config.yaml
num_hidden_layers: 10
hidden_size: 384
n_experts: 8
experts_per_token: 2
d_expert: 416
d_shared_expert: 384
hidden_act: "squared_relu"
moe_layers: [0, 1, 2, 3, 4, 5, 6, 7, 8, 9]
router_score: "softmax"
normalize_top_k: true
routed_scale: 1.0
balance_loss: 0.00647
balance_bias: false
n_groups: 4
groups_per_token: 2
init_std_router: 0.028
lr_router: 0.000689
vocab_size: 16384
norm: "rmsnorm"
norm_eps: 1e-05
tie_word_embeddings: true
optimizer: "adamw"
learning_rate: 0.000785
beta1: 0.9
beta2: 0.98
max_grad_norm: 1.0
batch_tokens: [32768, 65536, 131072]
max_seq_len: 1024
train_tokens: 287800000
max_steps: 4204
dataset: "wikipedia_en"
Below are experts of layer 3 (counted from 0) of a mixture-of-experts language model. Rows are named router (the router's row for the expert), up (a neuron's input weights, with its number) and show model dimensions 0-47. Each number is 128 + 32 x the weight over its row's rms, rounded and kept within 0 to 255. Numbers have three digits each.
After each expert's rows: a language model's description of what the expert responds to; "gets" lists some tokens that make up at least twice as much of what it gets as of all text. This comes from a sample of Wikipedia text that the model never trained on. Tokens count by the router's weight.

# expert 5
router:137097142130211151098056100156075143128160158175149148092151100149170144091165139089151151076114151154147104109124115154151131110164153133171113
up0:050135143188154098146202119113171145120131122146145079173088158136147088141103182148070122137138084121170163100090169188118159105104203178103176
up1:146188176104085087126120126178140169143077140099127097131134109092142139147142176117147187085196136171131138137188147124101151136154086129157090
up2:105130160132116101183131133119125179156133118123074133146115106113088088069081117092074154161129148141127117126179175078138173144118151103136090
up3:152103137139135068136112126114120139108134059119144128102103118124108173175113167182063112185145095079175067099136101161191159085118133097141120
up4:185158126122181126100099146085109144105143137153162089127153124094071083161110161143108124164104175100164162139136163171129108148112130109145116
up5:114132116161124065160152119134098193081160083092110109134069177144086102173157102163148168106125078124085149136123162161142140202119125166116135
up6:152141198107069089115154184156118134066122099125086142189155096155130127118117159158121132120148122096172100145150164143112139141186093126111137
up7:078109106167113132144105098104088110110080125160100092155102132063129121182140149112099108103115105130202074155142133120115058132075115102098173
up8:084154144102083137150114154088115158153115086089106194134176119119137099180152166117138128142127111121142103102057122095161202129092167117178083
up9:148112149137140097148160155141165128140152108149055119151100103113149156171143093119126106128121132143076154147115153097193124121105093178133108
up10:114119159102131091106192148076121123140098159146154127113189066103134104149142181067164112155144120128145118109157168146148105127136118089171081
up11:115157143164147162110137144130132176078170188106137076193078184180167135112185113145142141079161156087116131207140174131106112191130111197114069
up12:115151146119116153146126119064151176119087089122144118104132099124150152154109108145182136157084095151145144170118148120195161124063135142154131
up13:171145175114147131136151128116086134080101157106093164122078094129115149141121142097163135130109164058100110103171128204190112173165147154064113
up14:078110160140174147107151129066086153139107167082105114176150159110133132107152131154125139095107133133099165109122215189144061130110119157069109
up15:126181145161100138163175144098146134122164077147144192151106128103149096153172106125130094164156137147218124130181157084173094162156144124192072
up16:140153182167162163118120113183125117136082132101133149155089091072076125087096168025090162098121163178125147091121137136143145085137094146114118
up17:085157145136095101127175202109158109140128171147099066142070100129092088122114110155181128095169112127096137128103139102175133180150117091155116
up18:147070143111101130128172175119121123122087165079093052164107166128153132126142094145126117108116134150088171132155135142151090078147131113081091
up19:124119128115104077071168166087101115145096182147145177099154133134143133109117071097157129138124125115101151152118162135184111124131112137083123
up20:130125130147117136139143142124152142115132156172113147109098178084134173158152132186174088172091124127163101130117145156156109178133116111110113
up21:136122148091082151110113178155061179129114171115124111121159075110030088146109134133159155084182111111110158205131136096135108164136185145139089
up22:130183115169110073114163118145091148119093078159160123133090110121104046153104155063099109160138164059161141152118142131137176167112144081056136
up23:148101168206119179112169141169084116132066116157114178135133169161129090131149097077113143095155135141181131155151121140095073199141123122107162
up24:114165159081106099097176118075091190086153145144162148101109174091087103160147158147144147105176082122086174175134149115113175136148094133085126
up25:100108172147149070113151151130092157078104091181157117091102083081164098155148149139172125097082153106063171126188177101105190118161105058152077
up26:077135162097136161137122139121144188096128116158165132107062054135108139111086138133122150166140119100128140165095137146131129117117105116091144
up27:134104163155076098176102107090177159023085125132164146176135153091091103129163185179147130112109078166177120116105174111139095162148115140094155
up28:113165147123135207168165179126159123074119110163110173189174163130110094105121139044106159178066119149135118163066137192139151174117140098063163
up29:206178181075074114137168110097127133034091168165116116123096142111062062126144077150104148133168102129096116122105079094157158156088081090114110
up30:125082132141138094127155107157163164129106065115141150171087130092185101149123111137135139102144103143123127146116119118165133194157113108155092
up31:165159180146106185119184187132105155127134114133116088169112122113157079139117172146206105163125096104125127150084067122105180167122098085143111
up32:086112114142201135129165145120111100085162129157114093119122114115097168105100077145131122171116153131135106094129148117162099142155161159152097
up33:128104163146108114139120152106177134130092139117108062125100168140187098145107187159154129086178157095078156155110162124142114109087143164125113
What it handles: Name and phrase starts
gets: "the ", "The ", " ", "a ", "\"", "D"

# expert 3
router:060153151139174162116119162124120121123195095088091097161137102158171147113097190139088135145118067148121101093128093122155112118140178119099116
up0:142107098096148127159136149103122167134090056142135134089097114123137132198113148099142131163094122138147092152136074150133108125100095197120101
up1:168196172108144156101077129171135135124129061172123129142163099146159185085157122149179116139192133148196157136078089093183115106092118114154146
up2:139150136156113131111126122159119141115118102146182202147105183172140152173163166138131112159123080074183082136079198191127124160148169113144095
up3:141143153113123187131107164134171161092128122158086091135169118131105090130098142083089167129168125114153146115106103168098091176155105203108113
up4:105134149137166120112148184096119146158173096124075135118130139140106148095068164157124140179120083117145108149126098158138142123093122145152158
up5:124057138111097119110176133131127164114162091152069126169145147120127081196197137166141145087139149108146138105139127131107126121140156072150145
up6:148131120123137111121167154092186144068133137090122110161136122099134158100096165152171130104098064146120128124139126111172098146120147100129077
up7:183181126108131095130115180143150166156105086158134136140166118140112131105119127185142140174125101085130087122104152105136155157117178136133114
up8:124171146146087121133182172129127104131093133153129074078100182158140136145161147144125201170109104120153127156163138167127155114179132147125091
up9:139156143138125164112181142142188165094105169138131125108115158101092126139093095126127170111077152152134108128136125162115099100141093115128184
up10:152085177080130111109188127136149156126179168121157127160169148091117106126169120103163169063113066130151130164161151187152122167088175129158129
up11:138154158153110115155132144142123119087104139078183077089141109127071086157060161101078150130079138102132113159136105141157137119133104144112099
up12:098136143132175113121143129105110146136120125137138170139101212066150139132088109166129120110171162119102113140092132108112158147151175056180116
up13:180131152134111110115140103133110148117132165122152079167120093092110088098114148183058122107172099106138156135082104177192147173116100123126174
up14:111102081158174077166128161156101170115077140146161114118147129140116068142127177161108147046116132116144120122136176066139122138086121086126100
up15:146112172131078122166101163136131111108141127133094080156106133088183143112072142061120193124173121166077093173122173146143140144051115081135131
up16:071122178142165121174122117118138155097131078134160117166082164112118151149099107142188117147132101140075187121108133167117167152166121104175066
up17:116153132127116114190186151072123184129124165133167143138088063162078116110155148083147125144107132125113084126154140145161072143140122128137153
up18:119105162155166138117171137129137143183109161135189182155151103162158184173074131152202142119060153123132084131142173146138144138192170178163138
up19:172092090140099126117163136096104156112132171108133125175160156123074166171162134103163110109160099134138105106152197141172114131074160151090096
up20:170146161155114133109120135135093117155121131141099168089130147146156114109196134083165132093183210138058121181180103107144150116158103182125155
up21:140139139119159127106086095145108134082062145123102062122113148173074142118145123081136132092133146185128170150172125127156077129130103087122119
up22:100181106187052125086100142140145185135067103116135181145130133130138154132091074122124180128133103143167154156041135127148132193154164169137071
up23:168124089156160145169149144099118187132149125119135129145154116119157152154083116150117181156130182172141115108113167100173178114172187114142170
up24:090173148089126111134187158078142161098079142124062090181119156101139105215140127139101083163085128148105122109139101114155169107102172117115090
up25:103179120100125090156153117187139123111108123108145111137116115150138141118138114116122128113149098113167165135157136154141115136115073114152111
up26:129126125134139062111130110079087150102157142097127132153080107106136114163112158092137163106127080111146163107087133117113075137155116125103148
up27:120149145089092178198102148100124141148105138106101154103132102172125159124152147126138163148096124151130100138106154127112141108167140167099103
up28:122136116169117105178174138118177158121079122150119124157165180082133056100082173128110126102129153203159063128152096128127142148146170103173147
up29:163127198066126098157147181046150151130129145172125158100113111144108198117095121121143133136062132166146128118079190094095123158140127092119135
up30:126155164107095124125146148119120138099112175148119134153106122164099081123163170071127101146050138153121146170173173191113087107141124094116084
up31:124097143178085138094124160144128153103123073155100157125088070048211145136127124169131069090112080169076112149196168090158130111104128181204140
up32:111139085102078111155159137108151139130083158080098140130091081144142106155064139094157098098129085160085177136143129144167117147072116131139141
up33:101137171120153180120094134117174173093098066089105071094099116116099062128119114173107119190164125164101206119132167121158091112145079134152154
What it handles: Headings, infobox fields, numbers
gets: "\n\n", "|", "\n", "==", ".", "3"

# expert 0
router:221089149117065089151130120177149148132063123175125064050110188088117173073152140181140074124147052104114111147200114148123114181103121155143087
up0:133137143108107137159134149097158128095137076136138160105170158097143141102067143115177100136093136205126148161130068175137106085141185083145127
up1:091117150166164088127180164128118156181140158116134104151128124133091112194041062135168152172064146148168122084083165180137090128138188118120075
up2:136096140083144143127085171115152140096203157101096100117149211137117073152122145115093183142163154163093154150181096172171092141151138137115174
up3:105096137101176144113153140086129150087128131143134171145116124209112121134108113089193165134089134113206190149081128102141144128109075181178124
up4:149141191105190112076107122144127113094151106193167130086073123171107071139132154106119141082094157143174152095160125157117140165149092100184160
up5:162163115105145177041118113106128148123163166097130134139068078189115129179176120149162127122185135098113153204123126177135185126105159102167124
up6:191074115096097128104118178106142184145063130099113093073173118114100140174154080105146122046105119128130078168107204092168079101106115083141116
up7:143114105152170148155146145106163158127144095104137133115119135140107171176122102139053084216135134129114183114165075154154190144079117163146094
up8:092147178138119186169170141111060140092110065048135084154107157124080142116134136091123101107117079106171161187113099134131050090151177107132079
up9:098189134134133155141135132127148125123178119077141148125147084137157156099119162133108151179108157135148134144111163179109132121135102154150168
up10:100135137137127100109137117139101124097172117170117167120108132118148175126073155085147129100117111097107096192112142117136157161169145124126165
up11:102144137139177063153156149100157129077155122092126148139113109126102097173101167117126139153097114183162164142130143168147095160105095116194093
up12:144116178107151079126090136106129130116112153099048181107121169135138095174132072164215082147058075173157122118106056170144150165151137077097160
up13:130165162100136186146139123129121181094132075174140152121159068127090142101092041149166167158106130089155134152146165147124148133154103058183164
up14:115166163113172119106128090100050118133129127169143180167045149113096182114087083137181140159118120147112104129108084156112112143131044125126193
up15:113205107135160169087151134117105151153124087146122129147108161104130100123050162092116098123085150130146175109131080064159125119167175099094096
up16:161123157134144163100064166094095140143164131113121110084084085128146163138116114134105087135107152124079098088111158155168097124180098053191137
up17:107157182078116135090083109132067146127091093096145123167164185093103097126131112130075169112198119078122135139105108128141178131068174160124129
up18:105144132127188118131141153153109136076087070081075143215124124187168099183101133062151119163119184127199105111091108131135140116148132126158092
up19:131096183129146079089101201085117188100132106152078086199141156170094171108094163131155166133129147150187144145144091175136091160105076127081168
up20:093167148159166073092154137107138133066189159147132120166087145150123120122165091078118147138166197161134111145114105172155134145160114122142124
up21:067075145198161101066121104117115142152156099147077144137118134181159133178119179103106155132119102137154082105141144120129102164081128108049174
up22:146086122151158142119195097152123151081094118165130143102105170089119120166093126107175120144106131124137141155070162158139141177135120103152086
up23:106128127125101185168158169116163125165124129145157129088094074171111116162058154104147072155123145103094160149109149100104164151153151131143130
up24:113124106121145151085114148155105177179151126085147124117183100111129078130170137157102118142061163143096113129074086145192122091122094054190123
up25:104104079151160146119128114117140113081139097219173202154073124142081081139128089117163115060141143132146150199116111106115111134127146136152155
up26:093177131117148121082144135114140133145099128113082104183106171090109116156125119088134111177112142163127171131084127130150157154153102104108202
up27:129075154078102118154148184154151137088155149104130119135114128161159121183171056085197110111063142172099147102096172140126164217161148128109096
up28:091161142109175099180071158126155149134100110097114110123098151143157158131157136128175125134103152132186141189100095155141152138176147100084144
up29:148118173117151155154193129129062125087099119051159177208127105116180142142151127129143126108100131144062142126147067109177108144110142159123153
up30:092128131155119093123191184154200141124108080108112134089162128143124103106159127097148135084166095118127148114160131129104161154072143110135139
up31:143177185105181153131096099137182128059139195163146127142114165158110098080117096115133097144124141094186103150150115098143114162123154121190119
up32:074116150152131074152158167145071160149126181095098112146147133160151116155131138126200111102112142136109120106136058151164056184168126114135125
up33:051112167149093093113145214068154166139136103127098170165157118131157137186133063163135127148127093103145131106104108078104181062097116119166098
What it handles: Prepositions and articles
gets: "of ", "in ", "the ", "to ", "(", "for "

# expert 6
router:127169121141084123154155165138188139100126109242123180174163152075099133186134071170183210116128131081177150114066184103119114178161118118073097
up0:081185132186110114152111156132137128120169121117077127121128073203108124096083098085084095120108175164158111146155146125127175130173093098126164
up1:104164170107133146134097143107108163128117104141066092161101116127144125126168118161104147114093128113084136160166161092146051119100126119178143
up2:163086171147140132146146172081156158104129104149152109124065124124105177122103090119133099077182177155145124120101164142095099136158169122140131
up3:111173132153104112123140112098116155111190108055128150166138095084133161154148139104150114143112177130106083126128135128145167150126181102090108
up4:114163154151090083151102144101122157082081107154120099133113134137139107161122136098124089130160134101119151180149094141114109118182061069132092
up5:157193146174172065126081134160143169124170124115161169160097142131120118090134102153159116152143152141125115124124220120205146104153145151108079
up6:131069142095192159171134107130107115130153216104108132130113126218136111140097073115107135132123109148132150210104125117185133161143112130070161
up7:127134114133120138106138153144086161109112119144101135082078156172128156142121099081126089077171130176123174173131193086174134127137141114110093
up8:153098141109134160167131208078075143141182141100136104096112124196147118151155101087122131094145076118139179181170129196158130171183109136105136
up9:111143129120151146111096127090139103125153091125134155140136105128180133128134176157146119144146201131152132101186100138209151158132110127143053
up10:043089113134213130161212120150081176105071155174105177156100133120120118121068153116155145168113156125111171143118110176137090192176132113168198
up11:058116123132170170180190109091147163059112115137103114177112122125082124102096121102099121110177181120163130185105147146185189147131083159136179
up12:112102128131103124122152159183189135109139127095090118145101125099130148096143199146053176127137104154185115111121136128127107169096124126114131
up13:124187135143150113106103122149145151122083092121129126069166097144155062114157110127156118128133118159122194228072159100114148153157096127110162
up14:172164156101137094135119099114055124136147139126153145101163074155142111170130085132122069104110123160150195197131138113171102182122075110104068
up15:083144187123111125182121188093188096178092128131193127128164133121143109184131122078173169094133132129168186179138116144158117131084153144133082
up16:129091138133162158101097185123065194155111110127126127153091126188103093075143067088166101145079142098170099103086126174179146114114121144151154
up17:167158182143145059076139160130133175143153115145143171168168091191137083167142146156194174131161107111162112127128091087114136169133178141117111
up18:141088169133117143083114101145097118055157152113143161130123109134118143166145142087099107150115121083124113114176120154118132100097081151157132
up19:087128132129150171035079108125149102116132119086192132175118161152180147114124146133169149183060148136113132106132080140153181103102136125176095
up20:085136106190168124116140158105109132101098126112123144148093123168106140130076107118114093156139150064190198154110129165188155102201194172087088
up21:120127102118125137165138185093155163138163117112094149169084066135163144153086132140065123123099193209159144158092120163118155152132140157159156
up22:165095153140118105081125162158066162140076169113133082085125146161095126125111156146134164093119098156120153082123081160167117212124113160143170
up23:094106153124160127170190213118170170095115076184151123100089128146113125188121078153152073095129102134170180146063133141141135125121156161077133
up24:134110141121092144156121147042092091153120125098132140133132148123142109192146109058135151105133116151085100163102147110119066141129139181118100
up25:108081166088102089117053156130112121110148162119169167146107061189091172145151074143164116113160141126129101187095092117144104165128162083123110
up26:073119175079184151148145107055091129155158140118126087106124112139139177104093132084122115139151167161180110097110114124117140150073204070101086
up27:146119125187115156142109191101178119134131162074168187113108100152122096115106103174142097125106157127116135141144098177085188075120120136137100
up28:113115175106105171116138070175099134160081077139129147167128105094110112133117152072106130076137141128114111126145162128142140152108089090044094
up29:095083136192168060090100100083095159118075120119095070154143103151179146094123143117125055106091117094167153104114068105126133079132077092165144
up30:112147078151151207096133195124117163133119139142185095162107147116080098147122126092173146144148144118201200153123164154138093138203098096151149
up31:116099148128113197100152189115108149094125166122118147152140077102105082086171166132074109109082159147148072159067114139139076164159113125151118
up32:116124112082172164166140226118153120148153114127151048104110153154079085233134137085058113191134144125136113159084152103127084076115083131126099
up33:126140135121102083068137163114111172173150109031133117139102113106162123113081076103075109172119196123145119123132095085157145111111104109143072
What it handles: Conjunctions and list commas
gets: ", ", "and ", "is ", ") ", "was ", "("

# expert 7
router:125097122058066145198136119114083116130110126147147162158114100068187076181128156138108119161139181136111167144133109127138117149161090150190134
up0:081097170171174153114163144115128149067160146165148107146137142101147109145123184106140125138122102153113178154099091079155132181096117128151169
up1:102137187136101156161152158119190126127129145176111131168068087126098161113140156109078044163117106130090134123105096121133145164130108101115090
up2:118201161098171093145122153122092138082121097104193135192138104147159111144026016113128159104131152143085159137118086140168137096113113069119188
up3:140088141122129168126157147123148169100177151112115101121139132055118104118122158110087144187108139166138169085092142081128143073140157122174080
up4:113163138175112072175167183132091149118093089068144071113172114137127108109109151151082094104143122113119152120180131165197081139096141120115102
up5:129137129126144127110051155099146118132119147086135179114139127143132143120067084148192184058126126152176145131132147152159139108101094151164086
up6:109125098223149095076114086141147166115124130110148151121134161139138123137131188145185146128088176184097190130130136127171133128144072086062201
up7:114100126134109107170125152081123125125086091113125102122083102118128121101156115152094119150115181142133097064114135106166146133190091100186123
up8:106127126157134190121089113160148151142109088119170115126172145138089142185136089148160087147139142137104152096163150087140108128144158192127098
up9:162255144073137106171133194127101114035125104102067107095101158134116118087099163112139137108105148134097159106092079139150114129148088090110097
up10:095105085180141141131143149157190172123108134143089166176088143105127143106154203151090103091070119125143122187158144124146138181063102188129117
up11:143143132189127115071066098039186139100159124145136118183152087145155127181110172115172106167114112089111126098145084116114074136186058163106125
up12:138129132183120098102122152139122176099166152069165103184102170079090160131073109117145176137074083128122091100125118168102149118119152097159129
up13:134145114088110114076103168129107145091114139156111131140136098135111153128157115151103176054138104164115163150124132167184130125148129145173130
up14:145148102123149143127136130127174124145194130128104120118114093168149164142095138133180155140148162080129123124123141164166190140201180146165120
up15:177123109136099103132085103066062161125124142092145151097077129144145080142156142101179134113150118074148170166155191157147130102133118191164065
up16:043110191143162193122094195082111135137113069169131094127150133151168116132112094073121108084146168166116159131064144142159106172103076120124182
up17:147142147086138148129169139146164158125156098114153149089107146106100157093133097086065149147106163133124146170130107124139138076152122096163164
up18:064145175138142158193147163064119151093166073120127129115164092179155116109129131104089132145163104166108121094135098148147131114082099127148121
up19:151082166119155114090112140162089141057143111125144165182130135111127098105122111098177208125092147191087166154138119130106145084137109139123178
up20:081141075163179130162135123160166143150066086128130107133129154143144170154028142110165111069201055153124127115113134110098134150151136114151106
up21:117124146170109107153118140137122121162088190086098154158103055156153092116152114154093161131153081085158172129086140121123127139128200179112097
up22:157135174145117168103152129092095119127119140148121121126140164117121102157138089083098125122133106200120095165157182142139073089134148139163083
up23:095120123143160150130073134054126108154152098135154119115103118133083135173149082100125136126088147108133210139081146103149093166113125148111153
up24:120148163086157129070119143105127157148137099100063107141160084201106117162132155119080111181117160077166151153182122159190147091155151066129132
up25:140167189062159151096102154092174153109172135162105138097153060094109149106135115153130095109171123140105154149104161112153134064098027096127082
up26:125101164107112109122129130127128173109161171159136090142122088155135145150165156062126109147123112173137112140107138091198131141099107192149139
up27:158140116068170158171189186055100168119154092120133140133172131128150108137091093154131127107128124107112122114104111173118128138085128120116126
up28:128089140120154118132117126103099130158074187059065153150122159168113153160070097085154137082175171095078117144098054203133181103106122132113093
up29:130127092137151133136114131121122157103169141109097162087066144132083058163109152162081121119124148133114160067143104095120126112083082124147153
up30:096120158136131160140132129180107162093106192108177115092095084117121180118129131119141147086172111108086134189155110130161124124090098143127117
up31:112095122123173123125099143173075173150161090123124095089084109097125178119086115112101146075136149146122145163089147099155198074176155137123131
up32:121200108086079169172087192039124151146074071177115144129149156091134144168123133097120142119114185150073137114114140132138120143105102137120173
up33:133153100094164119141088134076169108174142119126106141152102136146145088093017087145098177132108110086198151094125124141135126117156176138148117
What it handles: Sentence ends, verbs, numbers
gets: ". ", "at ", "that ", "on ", "1 ", "% "

# expert 2
router:074211127076104147137167154031132100152096107096129139164121093174066119110096067102111114198112138147106080176137155145166134135132090091121170
up0:092189176098155106124076141098061158139078135131154134115145147109101096112155159170139098099143176137113131093153109213146136191096084169121121
up1:117101092080201128115136156109116120111166110105135201149106176155061123097105122120161123120164076160129115117129161148140088127137147159114112
up2:167110113136110119115134125165163165068170185136092147127114137112149119121126130082115156087107136117103167140124111075170108112071096112116149
up3:093143160140138096186128187095132129154166150178122144161153137158099140140080096104124160076184137181114169116106138147140148163122221124086075
up4:125084155110118090131127125123180113141084177135135155132074077119102124096149149097207128095146111190110134103118163154123058146134161176147176
up5:069042165168127101141096156137132177165127099178124106136149097101128207135143122060118176147123114093177131094141168121115155103152163134114139
up6:070191146155132089131123132100151125078103151147162163164078149131189124141103193120124178200079083132149119123108108171164118149118130141166155
up7:148193165168071090182101098086120144105095129176180128182092165142124088071133098174123166148139098087125117158126148185111083119088115085173179
up8:158112149102163201197102154100166150125123123136137095110099075181161094098111144109110092083129112171128172113163157101145070069173122070159125
up9:098177123119102168166066145142154136072097068123148133122114124117149110150111155153140130158058166078074118112136132124138102107154169140163097
up10:109119136093134153082137096133108152096199123110134084126125106144102100151143083142193126093071143159096149162060130150118072182193105169124079
up11:110086103138147130100164151116069140103151156159148062199119124156125126182163108094112172140102184135148083141133135164099178149126080123094129
up12:150083159168147112113124133147110140112147171171159110086138181070124169108091138091116116189199130143099098128184146164113135196168114161115079
up13:103125138159157144143123171146177131113053153146144159183117131143130098125140110138173128043164138114144128144106126184202176105080097103175135
up14:114120149094155189167149116139181138104177140113146099148066154193197142134114083144205169109106181141114084155137109189120108131093113090083173
up15:174142110094074112246211128091120111147065144158111189139100116097082133122093089155139170121080095121154148094077177154136086156142160077103119
up16:093182190099102144140095165076147158124092163130042180187151090098118109183123118134132148166152069115162107207110166155100118166142135063143141
up17:165110161153127144110125149135108112163127178141178135187067182116157129132161087159234197170126131105111139146082119116152121118144100098163159
up18:152109168110136137171156158146103120155103167135176097071066120114143142087078101178118168096112141140142131139151162106119105139138185146111078
up19:122158139187105080122137142141175129122107128122116113178146075084111048195095097135220143153096154151133117171135175143096075151147115193068125
up20:118142136115097121139209089145126102110090155135186132105076094101143119128113070077155193120129170102105090086160149097109183128128155116078176
up21:095117161094126136133134186095124104109151152117129113147087126072090096126139117138180085134198143099133127179155196108157094166058183212125157
up22:169150122101139131136152127129163177156105158113116107046099150105122101099142106116166118142139133117106133162143165138217149180122118121121103
up23:161161121123122106154116105110142113113160084133176171195128161077129101154139139150116107100164135172142131140125127113057104176158130113075088
up24:146138147098147158113169172120078165087149102117116153091169148167159142127106148080112200188102162118161105098154166105152170124109179120128148
up25:114091137104067153154156106163160144167118130153087103123125101139121099150070094114202074139060176099115137130099111143139114116156104137153110
up26:128111095077125160173151205167106146099097088127158103092110139110156150115123152129094137078061108121112156154141153127121140124101123121140085
up27:109184157089122165061143125125120112131103172109141171128107147164162102132122119205120166133094133117144077124073149131096141127135147132145145
up28:129134119143132136081122150149165160091090134146124176164079089168131142144126099111086145177110202123168113173102139142120165120158112088215127
up29:129157128107174152173132205095082138099117114140108099100057121111162150092142153125114135142098167127180155068177137162180082100093175123149139
up30:186153147189134080162112096125147147108130114123183120154155127155068110135216125131118067144127076100083211131085099122118116158127119192083131
up31:080109132123086144115135127148153115110105090165075164079179173131140021124126158108125141084163135067143089159131148084162181117154121153149136
up32:080151152135137122113063157112141169103165133131106170124101143099089095108107139107141058135109149146170147164147176102145200130131084137189117
up33:114125094090156102168119178122059158093083054127095208127150153117124113135102129191111155152155081115143134162112066120135122129121124049158068
What it handles: Word endings, closing punctuation
gets: ".", "'", "|", "0", ")", "1"

# expert 4
router:137167150151159066115131128167125124098156168177092121113102145141090141118108148080093123089127160138091119105161095122088135096085096154149129
up0:085126093104129165103202096082077151139135162168118125103051140137154126148080178132124193166145151192145112121127088177135144194109102113181079
up1:166125147201166103109112128136090160147149142070117169184157079109101094090115160123169110089155113098105140120119084121154110145171035086139120
up2:173102177095153155149134132145125152093170151097120176160124157201098191166122132169190111123116071111139089162143128149102134105145133110155148
up3:087100112086124165188141147096132103118159074145113179093112107101122109231132126167146138168147137151136115163147141139096164126107151119105134
up4:128111131150082132098104153170149141148114110138167093157095149133132171136109105107212158111133118154106095154118105107114132143091130080208111
up5:122133112142164156111126131082077141089144110129067099155096162167092071140151141155120113156087121098129163167087149126098067105149110133186083
up6:078119125134143085133184111079135164115150101103100083098076157137126123144132118148109110190100143129090101158116117090136156134112154134162107
up7:118126176143120167172194148135105150109107109053118114152165060116120109090163149099140101113148082102181174158118114110154090126123140101123160
up8:166162162099088126149149131099157156156162133052120079108106098116105087085122081077078153116106113169158158163151155047159055123148130155108121
up9:138146091142155111112137149114125139114196086139137123135097156155024078195139190082086121096153133139089141119062111116171090109098131132124153
up10:129125086105110080148175132143151130136110120149065099177113203090125156073176127095079098105169167147156162125129136151167102152101083171142133
up11:104122181120120124123140159103147138127089189141093102116159054141100095139116116108123120129203168103143108145132165154089177192121178188130111
up12:150074134168115096139148130065102145146190104134130162104181190088138113131224119138102088179122106141070126102134214143107121144154162115127126
up13:108159139080135108077176121064118143117112168070100205199193152151081151111138100112105167111149131180184178124102094152123095145159116099147171
up14:123080124132153108091139121137135135131146131077088149160119163113140060180138131124125091108123140109109189128088060139143112127118111130138112
up15:157103121102096171097140168129096179148113133113096138152142144118125204134071093148102167128162103104104166155113060153148116134105154097189112
up16:124153145146064163194155177164102118128101079130056098127126186134166051106093086113141156143121114140127147126130122122164146115142117121123083
up17:172087125080133134151082136111130158148182134111094154125095174172168102092131154076093106062129131140134129160154105165103091172114161113180128
up18:147118138141115155101170124188128143047102138142142141149159140131149186147119141114137124071162068099129156136048097131131114164092149082134111
up19:084130103074103140127104120126099184105155160174157087131188180120175098159141145100094172167068133108135139111101156184124089117088114131163121
up20:140145125106151127078132122174115198091102123167110148108113189126185137093081128126126117128073114107147110166128153109130125121145188082161159
up21:143134138119136119103173125097142155102141165139143166094157134070104155143129087120180181118144126077132130111174055097136106124140090178190133
up22:128100119152157143162150117135101123113043151093174191116129084170133153140098121076124082137159146165094115112169062178174140097106150092160125
up23:120150154172139164082098127085071178127176094138096104117162159148069149110055066110132105100157137152135126119129161154132147150166094093111100
up24:106151157117137167121135137157108106140189070120176118111137094122153127181178171148183143130144117126165082149147125138110100164100091114102155
up25:096108158148167113101135092158127119127100099131142122142099058111138072218141125121126152073086068130115117147081110175091073142095143080113144
up26:081152119129152141146196138142162150094123091133073203119108148131096059136139130115141112107147129108130153161053143131121109168127140086132111
up27:090134192142112160192178172169148155065154141082109064188103135164092148166125178151116157122058115073078200086162139145116158128159129146076144
up28:128080108176119106134064075103129164158143119080116142183143095154064085189118122120090124085148166115096146146080245180167161115078121189148140
up29:163195161176154139157087104138167141109110119140160183181120114092191100113077116077071036122115160129185084142110121195146112147140100148133094
up30:104115131122097127110171093090110192164115153138120122155136100100136116151100093121114130143150165154188094077113158162173081126105128115161138
up31:098145169169094088121128154144095141132180159140170131177093090183120138119083104127194168133144192164080180175100137160143134167215088161100162
up32:118101164141098164141158156129149158099096162058132103168129170150117150128106108130095106174089111083121123128129161175158136116114198092146095
up33:067100119168136127157133097141111177151154146095194153171191113169162117093164105143148114119061140128126121138112129140103130136214114163107152
What it handles: Table pipes, list dashes
gets: "| ", "\n", "- ", "-", ": ", "–"